config = dict(
    n_experts=80,
    experts_per_token=6,
    normalize_top_k=True,
    routed_scale=2.45,
    router_z_loss=0.001,
    norm_eps=1e-05,
    optimizer='soap_variant',
    learning_rate=0.00468,
    max_seq_len=512,
    max_steps=8727,
)
Below are experts of layer 3 (counted from 0) of a mixture-of-experts language model. Rows are named router (the router's row for the expert), gate (a neuron's input weights, with its number), up (a neuron's input weights, with its number), down (a neuron's output weights, with its number) and show model dimensions 0-95. Each number is 500 + 25 x the weight over its row's rms, rounded and kept within 0 to 999. Numbers have three digits each.
Before each expert's rows: "gets" lists some tokens that make up at least twice as much of what it gets as of all text; "comes before" lists some tokens at least twice as common just after its tokens as in all text. This comes from a sample of Wikipedia text that the model never trained on. Tokens count by the router's weight.

# expert 31
gets: "-", ":", "|", "\n", "=", " •"
comes before: ":", "-", "=", " Born", " •", " Country"
router:519498556472477509512557520528494532497469532508511475520523472496480502492496481494489509553488515460490543505489496531529505546470544477506468492482470524514501486560500475524492496482493456464529535478502475498500505474532494498525498518507523485496491479480462508530487544491452492557
gate0:512478537537488515473515484497474488522433497503511487483481442517512485510477468499495536492517500484538455500498533500479499478574487480465545485502524501490497497519490539481470485532535450532476525459499484473510536506496482486526500465504496507543516529513514514502456498506496503450
up0:524508541545489537486518494488466506507444492489518485488494436505512492510459459491513511472527508482532469504495527484461518476558487454481540487487512487474493485511511542485475466529506459536497505470530477472514534510484492482529494460483494492526510529509504506494469506473499504438
down0:490485488558495519505520491482522531485548507537507536513496499486501444502491495440504529493500525496527494471519484470487540516525506471511491530496558490499501488489488529473527467520540486541481461508551480472515506512472538541525488504483493526484482528521522548480496453499527516478
gate1:465516505442503507488529488474486497523514555460510529485506490536509485487520482509487499527506513515504503548528466477519513490455516529474514505508463529508520488459520557450492501450491511485530514532472508478534488513514486491494496527460479546515500529494471505536439482515507523530
up1:469509499450495524487529495466484488529518557462501529491505481534499491485518478517466508515514503517502498543512453495511507485457535525469505504506484539499516483473526553457498500453477498489530519523481506457548490503496493501485509526464495540526495526493471504534422497516516508523
down1:535501499462527492473516514499520523497523475495494478502484557462495481529458476557496516496496474498480512524482545448518525480524513483468464509547488508461488542512483495498539463482505492477493502533499517512470462493495508528524498502470473519479527546470515514465439507527514471490
gate2:508529504500523474528536472520480525521480559482480512483495480513494501518477499499480525515513493455503517459538477491505550532476503516529556484489506531517497519492467490502446508509533490529477536449494482524479465480508504483480489519491474526532443509472462453495499486467507501548
up2:516541506508521480542532467517489545516496548489488515484499492512503489517467505501488524513507493456504518456532468487510553533484503527521551483487495524533509516477475491497452502496535494540484526462491467525490472478508493467481487519485457511525440510467474453489506494478512502550
down2:462454532479515472487517505481458537509486494496480529506475494537518491508492549515526492475446483433478527525553493462485513483502497517480468520491517513512482472534503506497500498533511522470462490509484555511498520463523472461491530491502508501476510497489505476490429486477517468518
gate3:483457483487499507473503469483531525513474538506508447459475496505485457482494532499476471515489500453513531463519489500472482500498511463532474506513512448527520518507469505497460524489520532511525525515501479504504500492543526515500456419514517492495534474474491466484498511456520482460
up3:507507529444487484507521500503455484500488468485483539521488490468505538510507539494524506436487504523505496489534464496463526482516481529507556465476501509461487511504483504529536486521499483493453477494498501522503544455435491493497495545448520521495477526515502533492485525510530518486
down3:516497498499534472524492501539501487526473513552463534443484514466532516494480549518542543487486499503483501507493507516480492509478493525499530515445485502507537477539498509525506476493480496539494514494508464523485508580476528494498479540486515515466494549512499495512465471498546481479
gate4:511501535515502568501525468552480495518479498495501478502519496500517546486479520553486469517539514478500499450500493497524498457503492471509498530487475473514518497486474492533516441518506508484520504457581516510507507496489491531470498526515486475549499553470494483469488509513485488527
up4:535495500469541532546502515453505527476525462496518489507529486502491486491503472477490492475513486469488470556485508464462520499464495461506491475484491490509467457438510503488508492523461557530509475478493478502514491503468520475523452509486527450457472480479510482507515506462505508528
down4:525502501453500480504483489474478511467523531495492518485514508488465470491487488500524502486513495523451515470524484507477448509521517530519440502520516516526484525478533476515527534471454501473458499473505524492511483508505529533556469486558525458456494491515519502507454530491460476483
gate5:508482535511497496461496460522529499470518484507486503537489503522493507511512420460509479484521504456494498475508468481537515533467546472529478475532509436530478485518484502493503489500497481505502480528478507486490452511481530481529478505507529513462490452471519503528515504468452458517
up5:489514474488490502536504544481479499526493508488514504458502497480509501487488579535479513517475494542501500511495529515459494461524455533471533519477496566474524510482520501512507515494504517511494518484524490512513545494525455501467520508491468488550507551534477496471488505531554532486
down5:447502503508482511485535489524530493521509482519519528522531501505477454516535501506530498497488546486504521526478480533491516486494449455497529467487523472503478489529524451525477506491563515525494498493491505547449475493536466474531462509479508483506527487483495469513441497525529484488
gate6:488456494449491435508530525509468447489523519494505483491484486496453455498531481511491484509532497494491503499495462511513504507508517460521523485472498515496450508489445508514472523501478524494484512454519534496493525476480471504480556481579502513520488522478488481497499525509452495500
up6:518539514547513557509476485493526547520470478518500520499506516502547529504473520493508513492481509508503518479504528489495499495495495535473476504537504487516555481520540493497521472498526483508505493553468467487510482503510527496511439541411501497471513475527514506507490473497558506511
down6:523482537497479502510486518519479499510530480510516459496571489492521529510479538461474476510501504480474482462494484496482461497513513543503456570476486477511496478520444519475471496490501500500513517498503510484516498501498525489523535501473511534424541475473481514536480489522456514503
gate7:471506525461514485512502510521499496560432528479494513524494487469494498475511487475465553539445522508482506505499508495498498528513512508512492481514486504491497464482519498479483529522481474459549520472491493501520538525491449510469451526519525446465497466486496508516496477551472509518
up7:515537504525525481459533480489466506467520491451513504522493525468513484469493486523489454481523494538522526457532483509495468481514456493456538518473526501481516546487532463534501486506539485525455465514522508468486459510523517486530525500518496507516530528500472476478505535509490463522
down7:459489515499489518477525490514553496496501521517469487498548498514534529503543547495509516467529506503496530487504524504499486517471511550497417505549504525503497481513472499495490476500531541472458458539508496477499484505489509454511528494494484495524501473449525489501529455545496477499
gate8:503524561492472491452501479501455508531532504522470546476508497482456512525481482502501464465532513509524486495492534506516521508476449499459444486505481484467481473525539525510480502515485543468552488545500503496515505513510540479486502522483513489507536473513508501519498469476516491450
up8:503466454515523507546512511502551484467464509478524447520487512508542488462511526497510529535475488487480511519505458497486478499519541510533556508495511525542516528484464473497526499488512467527437519456503502506467495487492461526524495476508496516485459540504487491477499521521480510531
down8:472493511498492498516486451514544523494516515524540523531515482477528487517458490459515476519498472483480482524484528442502543491546506509442492471500537461470519487479527541483444495524499485453497485486503504483455507508494472526500519526504502510524530519481460503480500509492493460544
gate9:502482511494538512527480530549476475524517512472497526524494516519499526471498495489501514496493518510539536501486499559444483517506546491536556533484505471512479493509531544475483466538500460522529477456482500508499447501507519499509491518501528492495530513530508485492464529512452483451
up9:503523497495472491473515473446527524475480479532512483477519486492511477527519492500499476498533479486478470504508497436555507480507460494464449472512493529493510526484478467537530524462514546478473533537525503487497549496479493509500508475491491508498472488469491525505538471490545505558
down9:516497499481530553486513523497504513492519440495460450481491483526534486485486560544497474524437506482484496523497471479506554472484468480495472515507512504482480490510488496496499521469485559525483504498482499511489517500482515508523472500481481478522472468493449512481546495508510541551
gate10:514470522452492528486529510485478482468507468529473495490509496469488477456481528476513483504544518509545536533507523550478525502520519508488533558467512478522517525484470462525501457514463516451483515508474482492473515486521477502499495518499522462523513524470473517468505520472504537460
up10:523433498445484496471516512471521496503506502490493506499487506468453480476499540483483497525531517481518551568530528522481515513525541524500511547491498497522495532514501493490488520516480528450480498497445491517470501484505487488478504506497514462553535507473485529502465544509507518469
down10:508534480519501502445498464528562451517461465490453500539501516510512530511496508458503529519485526508458526500496516474510486500478449471509556500484523538498501509465488518449483490482507534515471503475474490527507488509517493484469473509532452505499480536492489485494465461495526500499
gate11:462503517475525504480536491482516505523513488492535471468530481487509457542543522510494508496524534526496445486489495507492513508551474471519445519450508499462495485486502484513518553505511501545492532527503486509487494478500541445506548528471476505512503485515559501464504506488482501528
up11:531498489526485486521464507518487488474478522514458525537477522515491536457448475501503485508474469479501563511517499503511490488457523535483559487547491503538505520519487513497486457496493497452514480474501523498511512520502461554493458466521528514484501515497437499536493491506509501470
down11:512440491499480498519470504487513481507480522498497566503509507499501525468536500463521494529513505516507530530530552502493440513475495544533512454486478517515506478496514510492509522452510500464501490477506484542512497521521502514523472528534506490437466471455523462517477524499466530507
gate12:527512495421515537507492493538474499443502498485467471553548477466504537470485511493492506501464503521473503458509451502510526495476523513517473483530497519537522429500531521484534523467494486494508480458515465495483484508542498521482513493483519519489501505505480494498537508489508480516
up12:478482503568489458497514507463523503560489500525533532450462525519500465530519492509511500503541498468533492538475538492496467517519476497477530521464503483471470569486469465518477470524517517500501524539482544510524521492459517487509491509517482483513493492489515508507474497515497526485
down12:528478481518489506476485454511475458523514479533520539521455474467481502509512483524523500551479521510522486446508536483499517525510498518480474491472525554490477490458470522507536543498528514521478480536539519452515475515483471537488526496489493504497506516497510465521523506442514528499
gate13:495492508485511491468539470519520477475526487484502443464507521488493533493492458467496523533527501478490513476449498498493528501504545486504491526506503517472466463538462465528509496497486482467529541469534508535539493487550515482472526502526481489523442523475549491498498476506532528485
up13:499498484497500530537502479510531480474519499504490482503512516495501473475502530474499507563490535487508518549495487485517545513523516462521501566474516528499499478503457467503504499533509463466529558427487510483498528482534495463464535501493506482502475492469480478531493482496513550483
down13:480496485517497518474538478471505482475525482492506498488491507503452492452540496450532490484502529486511530496490454467454546502531524520507522497492473492477492476534546483542488530529550512483510469524500522509525519529453516542517479540501499508540521523516468501473488529505509455487
gate14:520488580520497480522486517469507519496498525484520468468497516516509454452495499494497465498471511493527539492481486537533480547504508533555494501484445522541503468504495485459487449495458488484549470504534488515503482485509491502525496464463520515487498514500467513518520523487490505533
up14:525480571518496468547490517463511522489483513507487472477517526491504480445492492507498461499476513465512537503471505551524476535498504523542486488500458505548511479506487493464484461512460500465547471510557498499511504509507510529548489484478506495478496521473477516542533501509495503524
down14:491440534479500522453519510501481520496473457492548496428491511546530517479518510530525498466479464494540498461478477470425539508504530485491506473499491486530484520469526498499494508512528528487521472505506500497533475524506529543483524538490469511490509503515520503494513496496517470509
gate15:518463506523491500492504498480513461485474503481492499528488512517494456489486527484499509502481513465520494572522499539475504502484462501506442520492487442481495450515507497514521512480530539445483460490517493523511459494527484503516507459437507493541541480493486486469516512458477489530
up15:490498478510514476499496520503481483503515488549530517459492476489523503497542516522497499508499528523476499448481547477488518465499554478503525515520548524512479547493475527500496482512516448545512566492492482489505515520497486533508486510555522500473490521526512513528514457514560489464
down15:486523534475483514520523496507482468526539509501530540501537441500525514450501494500461486468481494502471469508491514516527472558543514483484505464474513495512467530474538522535475514524557453530513523493501507519503556518500497476504481536528488493510493498496463507466517534501490476513
gate16:518506445484510500508507546508486500502463474514520511496505493535533530524496506529526496487472514565475473512487517459476573507482484497511546490509542535506541550513512477536516534507444541516506477506474497529529490516457517490512517502487498479519481495525523454512512488506482493496
up16:516516455472504517514505552486483509500447458521506497492504517513537525520487509502524497496481512567470464520487516449475567511507488494503552512489519545501537548506513485541520537501442539533526502491479492526524484518488491497506528503474495474488482501494515460508507501479475500500
down16:496518476519513424515476491486493483540515477543517487520525525501544539524480470501500515470525555504501509521514489479464459533514460488464484502532509509502486552475488478522473505515505535509456521470531465509478518515530458459488515520504508529487491545488507515483519508492503487458
gate17:529484564531498486451520544495492491504493504561508527499541492476524490486505447478493506479466516498483523476464463474496537517507503461461479524491493540527510490541474515515506484456486469492502512534476442519536501485507521550534494499457502480480518490524509492493509528501504500496
up17:517476556523479496453523552491497463508503492560513535504528490470531490502516455470485503474466518495485525469458468477498543525510500469470481532497499522523513501545461517519500489450484475507500523531485445500526494492495521546515496498458502487479540481516501495491506535508518503495
down17:482489460475517517492519531460506495509531522498515499502493537498505488485497527485510478500500487515491495496545501453466527538482512442537522506514491492488538468518445479527513506484524527489470506447470491459491458443502477502563531521512508479492485483524510544506497520494490532550
gate18:482512547485505477500521498488479516464515533474531480501487550525489525491431503510498526529475508503482540505503469550526512530504521512469502533522528482484510513518464517506489478486516485446546497485518521480520494471473470499497505532543522532480469506495468426516471503488490477527
up18:502475462516505520488453511508526496543486467511483526490515451478516469495562494497496467472508489495522454484474528436476490466509486485513494459477474538509504485487538475490514520516498527542453498505489470509480490511514519494489508464456475472536527500518528554492536502516517517481
down18:455476514470511508458496510494522456507481528493474502480481489455479443479471498523542471522528500503495497530499489480533454564493441516527479524499505490492508467497500463485516535502505499465496453516478482493488514464539503531508520505514508484510482505487479502484479547501432478493
gate19:526514498515526525466465497484472522509505511517499488524476498481526510452462482469499512528514516461509497489498509496494541517525530501485464480464521478533495475558528493504440506517481508560530516492491483454496475454468501514485513525495542518448532523525474524522500486458463502488
up19:494479495483485467532527492514529483487500489497497507479515509529480485542534508522504489457489478548484480519490503481507448480488472502503531538530473524478498523444474496493565485481517509458460479510506491540519520542527506498518484480494467480534449464477543478484520498543535511515
down19:473462494500517517535579479534514516508529511469532540503520487541546512547507440514495511485491509506501479530506474507515524500466475470512462513484533531497526493498535512460494508494502470534517531475473504481523497533488522535486480530494478522532512501476491507471483528536514544510
gate20:524486525513453506530540477469462495519472505533480491480485513501500488507481493469471490522503426449492472528481470499475498481468512518461480532466506497476492482493485493498531496497523450482464508501480509544516512491509479497530510531528508478523544504561454491454504494524514464514
up20:541498518512466516542526464460475478523447489524491479472489522512499506506469500490469490543509449430468467535489486498479503492455504505465479531474529507475507486490480496513517501496525459481459520486488526528522517512501487507524496529529512478515531505551456486463525486497520471512
down20:520468498515491569491552496454473486529483519510508474494516504511525479540528495498452498491543453532493474467494490526527486504473470495472517465483479519541497479481506521518473518519565538491518552536487503499466484506501517510492525484518504516525553471503505482534498506472504516486
gate21:503482503514503475454492495534492530496500491469546460474523464503452500491459529494510563455500546464463537462474523505500501526478521522455514493491542525521467509492484485530523477492523474516492517521451517474522518502537466517501491493485508538503505539505525526531498531506486517493
up21:502530500498514525542497496464507477498511505531472534521478527495549505522530458514490448529499450527537447539521488492489500467512468479545485501507467464478542485493526523465486515520469519502500484485546474510475472502466527477500499517509489452502501462495472476461506476493528483505
down21:510511575561508512496469520490539496512544464508515435543513529468465543511511502477498527486507502495523476501523499561515495456478473482516519504518480506516532464479515486498526497504491519494464474507517511559480501517477489501532499494523525516500475524467475506462526505486517484504
gate22:519476524474472551510511506505529512471487501523515500489462475526493490490459529503488528539501471513472456501466500553465519492445473520549485511500493497534502497538527517525533524503500501464467511532522539467481515515513475476480526494528554517522544503498499482486523494465533531518
up22:480543470535522443492488488500480489521508491486483504512543527486504505511538467506509463473509534490527542492531505455525496512542526470459507479509498494463495509454480486481469476494495489524550486476470459542525478481477522510530480517466458477489452502503492519517481502521475459479
down22:508500487494522544518506470530517484542473499496443491481496522510496532505527456521539543512469493493487506501507514439498479518460468465509505499557501503518484505505533508512497459471545519465500548488504474477476478522524501507498482480492487460500422478530477489487509521508481470483
gate23:498527458513505486517516557483495505510517493477457532482544533490502483490485498490520476536519514471452555480505493537537501506519505480500500479509520559538488490506481507513498443480522493478492527467512528464481517473512529458504474517480454469521527483499527504500541547498495509540
up23:506494537498499518495489443514490501494481506531550463528452466511505508513512496502484539466486480526542433519494506464458510498474491531504503519502486450465521506484524499482504551524484499525517462531484472526521483520501473540499523489518546525489463512495471509493463465501504500454
down23:511509542503500504543494468519476500481546498513512472486474497486498477474497489511464479468551495469495477521454523464465485483517486472499523511528530491507524515483475505515441562513506533478536521515458490551504515524543464486490483493551548503516514478501508523482499512502543498488
gate24:532484494487506484510500520466464456453490507461495518469513489497549520485515500517503488540512529493498518503526513517535486514464479509504500526488530493515535548516458475460565497468432477514520547505489505484528511497519503520477491524495531466471516500497499487483528564489465475502
up24:496522485513488518524499491509529528544478492510491476536451531499472498535479510505469523445484485499497474506446486490465492476531530508509517473524497499523456467481513526533483523512556541513473474473500526514486501514454505503529481457498477510526494500508498524500470479521580513471
down24:496529481472480466486482489509462519512517535506465513507460532458521497481528520450467516479496481489539506498470469538530487508474513451502455456484450489494494538490499508484515493487499506503496503466505521554509480559491487505507482476483508480493539495493497463553499513487458543524
gate25:544469498531463520491473489547478559534509500503503477501452513526554521503484462512488480495474501507496515508488492515472474483498533492546520476516567476544503468470522455529507533499440502501507485518483466516502508488504505489510501476496489447489502514467496473463483496472514483518
up25:544471514523454518488492487526464532541465507477503470491485542506547498500495481520493479487463500464488478510501514522494447506510513495502521472511557502513528481493498485520512530522443488506502489499549459544500532453497474521520507465488521455469493491458520507505489501465518464476
down25:500490440494521496548447499511492502507502480503534519476466523480507464497463506505549486452533519486531478535477468508486499487480475510536500467488506527489483530496505444499522513536472515530549488505483510496496489466486517472516502444514483468504460487497493489511518554505487543538
gate26:487503480533515448489489499521508513531508484493495523460500507493516476482499453457439496558505485509546504452504523496501524533483491476529501508489476532467513489507513529463513452523525501540521553529512461538503512515468482476498478469487513480526503511505526520509447495480534488532
up26:474449462491525493512524514543483536527504481515456504481514505507515536531526492496482485519508484496531500481513518503511510479478499476556497498451508475461500517516519496449525537516486497489503561521446477540518506534491482499479506512518517492521497468494530545499437500465520488542
down26:485488505464481495483482465533481529472485441464501485490494526511480495533504487518536485542474496503489496529474523468538505534489443484524503553512525504467520497515444527493446513513496508494528514505532465506496459552509481490528458497506499514460486506472470530471526478512513523498
gate27:520468527531481516500511490528519466490490501480516513497513492516486487537482530480502482520444499515517486503492490481542486497431523508554509514486515485530520488509486482519503478508504529496521488515520484460536485505525502529470457495482460564495444462466488546548467496468531502479
up27:469543453486527483495495504470482522518502497505494482511477511495516504453517481504493528472554496492477506498531517496450522521567466489457514483525504518478498513488508517474493511502505493515478515484487512545463503502481486462523519501520542458514555540536523463438527507536474513501
down27:446468497481484529487471499465504508501520505547447498500493504505521507477538505493483524475488474477469515495490467476511487528481454479515517483472568500516512533481515528516487493497521480505486554505493482463427494500528450468478474526466532509478462499505489464525481510525517506507
gate28:446498480443490436497489480501516475547459532536515515546480488478496478527505472513494489508508458465472523515519496527538464521519486473485492463487481474516507533518554501543472539502512471473541509504511488486499525528516466515478486517495489473473474498498531516475485509520478509478
up28:497505501492493520463504483494534465479510512498491464487529515538502509475499520513535462499476470483478499483500496474512483490496504493536503505465531529497587509485442511425524489475507504501482538476529525534537521512523529498484501468506472513516494478563500467489492549487518484488
down28:500429487543527463524475509524549484493499550479459491460457550442520500507497518499501489495488496502506491522512474513498517484508483533505494524484523478531499481514504481520468491465555515511534487528502486492499559532461524494489536502500496513472495511474513514486539525526475531479
gate29:514527525477490515490507453504488517486527549481493535538453506470493477502452503514517519544519520452469491515499484548527495537524500546498433487515525501490485468548478515466504506485474503496497526474508500456534522475476462509502494489530496500511501479477486505531544500530474466508
up29:504523463473531503531450558476511470520468486495524479471570513551480520520519488476470464454513473501544528483498488463503525489462514479485532479520481480509505513440495488546493481504496511503547497508479527515487494495484526503494509486490513497487481514545523477503466516477510525478
down29:512504490494496494513473487486475489517487551524507416468519502507489494496542466545533520487508504494496540478513475509497488409547514503475486504488484468548531482504517506516517495568516477516503485511479498482492502507496537537482552505516499499512497499536492501467494488528513473522
gate30:528470505478459520516452545516472511497497522511488511554475481496486510467500525482531484531494536479514518505483481480490501513465507439510482533503508462520487476535509489497466466527504489453527496470501500517521488429494495516487527487518559485513480482506489550506464511472458511521
up30:481542498517538474494545433481525490500501487483506489440525529506513499525495475525464516468496458519498490491536511524507495489531485563495519465497489531483511528473496504507532528477502504534472500529497517492475512566499509481525484512488447511487524530501509464496534488534545499486
down30:476538484504479555526510497539504513480465478492521477498545450522506465496512481503486529514501506548498513533534508523464536545502535504492492517500473531508513492503514484578455509482504503494520494508467527476513473477489496456537495496481497532520498501488563544492502530534495496496
gate31:478438531527498510512497481478500510556479508493514534516482513513525486499525582504539554503511492507463511497473478516521507534539505538497504495484507523507501493500487481476473505469503493479509564494512505497518528484471491518503552512526498525513493501517452475508560526486478490547
up31:493525492502433487489525548500484487493525475502503451487499494513469498491461509502474444510506490527493507482541506497478505475509526475530461488519469447495501531504507502501457494494486467508473434515462477489480475511507474481457457461492461532482516539518513499506476476479496545493
down31:530487470528479478534485494508523501516478448486520483523510506494489512507462464504471519517510498520501498484483459512504520488489487482503462513528532475517488468506508457540513489447498504578512453454482536494478499446503516491482480499543469505493548556531526497490482478490532498504